Weights of a small mixture-of-experts language model, trained from scratch on English Wikipedia: 240 SwiGLU neurons an expert, a softmax router.
Below are experts of layer 4 (counted from 0) of a mixture-of-experts language model. Rows are named router (the router's row for the expert), gate (a neuron's input weights, with its number), up (a neuron's input weights, with its number), down (a neuron's output weights, with its number) and show model dimensions 0-255. Each number is 50 + 12 x the weight over its row's rms, rounded and kept within 0 to 99.
Before each expert's rows: a language model's description of what the expert responds to. This comes from a sample of Wikipedia text that the model never trained on.

# expert 9
It responds to: Lowercase word-start pieces
router:58 63 50 40 38 49 57 47 57 71 66 45 57 73 46 41 47 49 67 34 61 48 62 71 46 44 52 75 45 66 39 33 77 48 63 40 39 35 50 52 41 54 53 51 42 46 31 28 41 49 68 49 53 47 51 52 55 53 37 45 59 44 58 56 52 72 46 53 37 61 52 44 35 58 46 43 72 52 52 41 41 49 46 54 49 44 30 53 49 42 53 56 67 38 27 53 49 58 44 44 51 39 63 79 50 38 65 59 63 42 33 58 84 34 48 32 54 47 42 63 48 52 45 54 54 57 35 34 30 55 27 42 68 76 45 49 38 54 54 30 42 56 47 54 50 72 37 46 51 27 59 49 42 66 62 43 63 53 65 39 33 57 43 59 45 48 60 61 40 57 53 32 61 51 53 56 66 34 57 07 57 42 38 49 46 28 24 64 66 34 60 61 60 57 61 56 59 46 50 36 65 65 43 60 59 56 39 48 61 60 33 38 44 45 50 49 55 67 41 47 59 38 42 56 36 38 33 39 53 71 69 59 53 28 64 42 57 64 63 30 71 46 42 68 54 27 80 50 61 40 47 64 65 45 64 62
gate2:45 41 52 56 36 43 36 51 53 61 52 47 54 40 60 76 37 52 52 46 43 38 66 69 57 51 54 51 49 53 28 63 48 68 61 65 36 46 40 54 54 39 72 40 59 55 46 64 39 78 25 48 56 49 41 44 56 59 53 60 50 49 45 26 36 62 54 52 63 40 51 54 15 38 65 52 48 38 17 38 44 64 61 48 42 50 62 59 57 44 38 46 63 47 54 39 61 44 54 63 41 68 41 39 69 76 41 62 41 63 73 52 32 38 63 34 54 63 43 40 66 62 31 52 70 37 51 37 58 76 49 41 68 57 60 49 53 34 59 49 68 42 49 71 52 46 36 48 58 46 71 42 55 44 47 57 60 65 61 69 33 43 54 56 64 44 54 38 32 17 61 40 39 37 33 23 46 52 51 60 33 42 36 55 67 44 46 38 58 70 45 52 67 63 53 37 74 47 50 39 52 44 60 42 66 61 41 37 63 41 58 46 44 51 48 58 83 31 67 52 57 47 38 36 36 39 36 49 53 73 66 38 36 54 63 48 59 42 40 50 58 71 51 37 45 32 49 59 49 44 50 70 70 55 48 54
up2:48 51 43 41 27 36 44 58 67 48 46 29 26 69 48 43 61 53 19 51 47 41 63 68 53 51 48 61 59 73 52 67 35 49 49 64 42 47 42 42 61 56 63 65 42 52 56 57 53 46 67 28 58 46 64 56 76 58 56 48 54 44 60 43 43 62 44 53 15 43 71 64 39 37 52 44 68 44 53 69 54 41 40 32 73 57 35 66 83 50 40 70 52 53 52 51 38 45 57 49 22 66 35 28 50 68 44 49 76 50 36 49 35 50 52 41 41 29 53 58 60 64 42 36 54 60 37 43 38 39 58 70 49 50 46 41 69 46 46 59 63 55 63 57 61 52 52 59 55 54 39 48 31 52 59 55 53 48 62 66 45 63 38 44 40 62 49 47 55 52 47 49 46 69 60 64 34 42 43 57 42 61 41 51 35 55 52 43 46 57 48 54 54 36 46 56 58 49 54 64 49 59 44 54 32 42 57 26 26 61 45 49 59 55 56 77 41 67 31 29 49 38 37 59 67 47 49 70 36 64 65 67 28 23 47 56 32 36 49 53 76 41 44 24 50 49 34 32 53 63 40 65 49 34 45 39
down2:42 37 43 33 62 30 71 63 62 44 46 44 46 19 43 65 44 33 55 55 56 48 51 57 59 50 33 40 84 55 33 48 32 43 36 33 48 35 57 61 55 54 50 71 35 38 52 48 43 39 42 46 46 44 43 66 48 41 56 56 54 36 42 33 54 52 52 69 45 42 85 66 45 47 64 65 43 57 65 77 49 49 59 47 51 39 72 51 78 33 51 51 63 43 44 65 32 47 53 60 67 55 36 51 56 62 46 48 49 48 47 59 55 41 57 65 39 48 46 45 27 33 52 37 61 75 44 47 55 57 45 49 51 25 74 28 47 34 50 36 64 36 40 61 55 52 59 60 42 65 43 43 48 55 53 49 63 41 54 40 49 77 37 44 51 64 71 41 63 73 49 41 36 35 47 42 28 47 43 68 50 65 56 56 39 41 53 35 59 59 60 51 17 45 46 45 49 73 54 50 62 65 42 36 63 81 33 35 30 36 44 46 41 27 58 49 51 52 39 44 51 59 63 51 38 41 45 65 47 37 60 51 26 51 54 33 60 45 50 46 68 44 40 32 56 59 47 39 20 38 46 55 45 50 61 36

# expert 15
It responds to: Capital word starts
router:71 44 46 75 52 33 59 30 56 39 87 43 35 33 61 44 23 41 37 58 52 65 44 27 59 39 35 52 58 46 37 49 29 36 49 52 60 55 42 47 53 42 45 40 48 48 63 64 57 42 72 41 70 65 40 35 58 52 31 67 53 51 47 28 45 66 52 40 30 30 44 42 68 55 39 65 56 65 39 40 73 54 74 49 34 51 38 44 50 59 53 58 61 52 63 66 44 41 37 56 65 40 58 50 32 44 58 50 70 58 67 56 25 45 57 59 43 47 51 47 66 56 64 56 41 52 40 51 46 60 39 49 53 48 82 30 31 55 52 50 47 56 39 58 62 40 44 35 41 42 74 40 50 26 64 53 44 66 69 60 39 59 57 38 45 52 52 44 35 28 39 57 28 45 24 65 26 41 57 69 51 53 62 58 42 36 44 52 64 61 45 42 53 54 49 62 48 56 43 35 55 47 53 22 43 30 44 51 64 68 67 71 55 39 46 37 44 62 44 47 70 71 51 39 49 38 40 41 56 57 36 38 61 47 61 30 48 45 46 63 47 49 56 60 62 64 44 57 34 69 52 57 43 60 56 67
gate2:49 42 65 55 54 20 69 42 29 28 51 53 54 58 47 49 60 72 44 57 51 46 49 26 38 61 47 68 44 62 26 56 38 51 45 52 58 50 48 31 55 61 61 71 38 49 51 67 40 43 72 53 62 61 45 59 65 46 45 68 57 25 48 51 52 44 48 47 45 43 50 23 38 70 47 42 37 33 62 70 48 50 38 47 45 63 37 42 42 48 33 36 53 52 45 46 28 59 43 55 42 43 61 38 37 41 38 45 16 56 35 37 35 57 47 43 47 57 46 38 45 55 53 48 34 38 44 39 47 68 59 34 68 40 69 59 51 56 69 64 55 58 39 52 70 47 51 51 56 54 67 56 73 31 76 73 73 47 40 52 69 41 66 55 56 57 47 53 52 75 12 56 56 61 46 55 43 49 48 48 47 54 65 60 41 42 58 64 42 47 42 41 65 35 42 22 62 55 42 43 69 26 44 41 56 51 45 52 40 61 60 47 49 38 47 35 49 43 51 46 56 44 61 48 35 55 46 47 53 44 42 69 41 70 49 64 67 46 42 52 64 71 55 20 34 51 60 47 35 60 64 74 41 30 46 26
up2:65 53 82 50 69 58 55 51 39 49 55 63 52 60 38 51 52 61 40 50 47 63 49 32 53 38 41 46 30 33 54 50 55 40 53 57 59 47 57 33 48 60 37 58 49 45 41 71 35 75 62 59 61 58 63 73 31 36 42 35 64 76 58 38 57 64 53 66 53 59 64 72 65 52 53 39 59 69 65 65 55 48 33 57 24 51 61 54 53 61 43 55 43 56 59 19 36 67 44 60 69 65 70 37 51 53 46 34 47 40 29 49 51 48 47 52 63 60 58 54 42 54 45 53 42 35 43 60 64 58 69 64 43 20 42 30 57 37 46 37 28 51 51 68 63 44 75 41 48 41 62 48 67 64 37 26 48 65 58 42 39 61 48 59 71 47 63 58 55 57 28 52 56 45 54 33 59 60 38 44 57 61 26 62 33 52 43 37 29 49 72 61 55 61 34 49 42 69 62 39 59 36 48 52 62 39 33 53 41 62 54 58 55 60 43 48 51 47 63 59 59 52 40 75 74 48 54 48 20 62 53 54 59 70 56 62 65 42 48 50 74 43 46 35 47 50 47 52 43 42 45 63 51 72 40 49
down2:55 51 37 45 34 40 24 29 55 56 64 69 66 48 73 39 57 49 46 69 40 58 59 34 51 31 43 60 44 55 68 38 41 29 62 51 53 37 66 44 48 62 57 67 56 50 65 61 54 44 38 30 55 66 52 24 65 31 44 47 48 58 44 58 49 43 41 55 32 49 45 45 54 59 49 59 38 35 44 46 65 73 59 64 44 45 67 45 48 62 17 45 49 40 43 58 42 56 51 44 64 65 57 50 45 60 38 44 58 57 35 64 39 56 38 63 34 65 32 60 42 60 43 39 34 58 50 55 40 58 59 74 53 40 39 31 62 56 68 48 46 41 50 55 68 64 30 63 54 65 53 28 47 39 56 39 72 43 58 42 40 51 57 57 56 56 42 75 41 46 43 61 45 63 46 56 49 43 49 62 48 34 49 53 40 37 58 51 77 52 48 38 49 49 58 50 39 52 60 68 48 28 40 61 41 46 61 44 46 91 51 44 56 46 60 34 57 50 67 41 52 12 34 41 40 49 62 53 42 76 40 61 42 61 62 43 52 45 42 69 65 42 58 45 42 34 11 39 34 65 62 50 26 49 52 37

# expert 14
It responds to: Foreign-name openings
router:70 43 47 59 70 57 32 70 58 62 54 36 50 46 51 44 36 53 40 48 64 49 61 43 54 30 47 56 48 43 43 68 41 41 73 55 46 49 42 38 53 54 29 56 35 32 63 61 55 52 55 43 59 74 29 57 49 44 38 48 55 40 56 42 63 60 43 38 64 65 40 52 59 72 60 35 54 42 59 30 40 60 48 46 56 41 42 48 31 58 24 14 48 25 63 43 35 54 40 36 48 53 44 28 37 79 57 24 42 51 42 57 44 39 43 55 23 44 49 29 20 46 54 55 65 48 77 61 52 54 47 33 47 51 63 60 51 51 50 62 39 46 38 43 63 48 54 30 71 50 49 56 63 42 64 56 52 35 28 61 47 47 40 57 52 64 64 72 44 59 43 42 39 51 47 24 60 44 34 50 34 56 66 16 54 35 44 54 58 65 37 55 33 37 41 42 75 53 44 44 45 62 57 51 42 24 54 40 51 47 41 49 36 65 78 39 62 48 65 33 55 39 59 47 55 42 60 40 59 41 53 40 67 57 55 66 46 54 61 64 55 46 72 35 58 49 40 63 33 41 57 48 52 53 60 75
gate2:62 43 47 61 49 41 49 30 50 33 57 19 38 31 46 68 63 56 54 54 61 46 53 69 45 38 50 53 41 40 54 42 41 34 70 18 72 55 49 44 57 46 35 24 34 25 52 33 47 44 47 41 44 44 65 54 45 19 52 36 48 35 60 45 40 50 59 34 50 43 66 39 41 54 43 52 46 61 60 48 57 42 34 72 46 50 50 53 71 56 46 59 47 45 38 59 43 72 63 43 50 40 27 69 59 34 24 33 52 42 54 38 37 87 69 60 44 40 37 56 33 26 42 37 43 64 59 42 36 56 61 32 40 37 56 58 57 42 53 67 29 52 34 52 37 59 78 59 49 47 53 52 50 46 48 44 73 76 32 33 54 50 46 56 54 64 69 46 55 47 57 61 53 52 39 51 39 52 69 44 49 42 55 32 56 45 66 59 47 44 52 60 57 45 48 44 52 48 48 56 52 55 47 51 46 61 57 41 31 52 39 53 35 55 43 55 56 74 58 40 43 63 51 53 41 45 72 25 50 38 45 46 41 40 52 42 34 24 71 54 43 48 53 57 70 21 30 68 39 62 45 30 68 55 48 39
up2:72 71 32 38 41 35 33 56 40 66 39 40 67 30 45 44 51 51 70 52 68 72 57 44 27 45 38 46 55 45 20 54 44 34 43 66 62 62 46 53 52 47 70 41 39 36 47 48 57 44 45 51 54 65 84 43 60 39 17 58 55 51 45 51 40 55 50 51 38 44 55 43 50 46 44 39 40 42 59 38 50 63 40 62 54 51 66 48 39 57 26 54 53 66 58 49 61 52 47 58 60 62 56 33 54 36 45 48 52 60 59 35 58 42 38 63 52 50 42 41 35 41 43 61 69 48 86 53 72 44 46 52 54 52 42 35 52 33 36 19 30 57 64 35 54 56 62 58 51 28 39 64 42 55 30 63 48 51 64 37 57 44 73 24 63 35 50 61 44 51 38 51 63 33 44 81 59 68 37 54 69 35 38 63 74 42 39 41 62 38 49 56 47 45 39 72 55 58 43 45 69 37 67 38 49 40 35 38 50 34 56 51 49 51 44 63 38 41 41 53 64 36 70 49 52 45 35 61 54 57 53 47 33 58 42 29 75 55 45 62 56 53 62 32 58 68 56 40 66 32 44 45 44 50 49 55
down2:33 26 42 59 54 49 54 49 48 50 54 40 70 67 53 44 39 52 63 32 49 43 31 46 45 29 64 67 36 51 46 63 41 64 54 51 56 43 36 38 36 52 45 65 67 57 70 32 54 27 45 64 49 51 62 44 49 54 43 33 39 14 63 53 61 52 29 46 34 59 34 70 54 52 52 31 47 61 81 56 41 38 45 54 47 33 50 61 46 38 58 60 26 53 57 44 58 42 49 53 60 55 61 59 72 44 66 61 51 52 49 55 73 66 53 52 60 36 60 45 61 61 42 52 38 57 71 54 28 57 74 23 56 60 35 33 68 54 52 48 44 56 49 41 30 51 52 54 33 51 62 51 72 22 55 29 48 80 84 33 19 50 55 40 50 38 65 47 32 58 66 65 54 40 36 51 50 63 45 46 77 55 55 51 48 29 58 32 61 46 46 63 59 69 63 33 49 49 60 41 56 40 49 52 31 43 48 28 54 33 43 54 59 55 47 61 45 40 64 53 66 44 40 42 39 49 54 64 41 42 35 40 37 47 40 59 48 55 56 49 46 38 38 56 43 51 52 47 20 37 49 36 39 55 50 47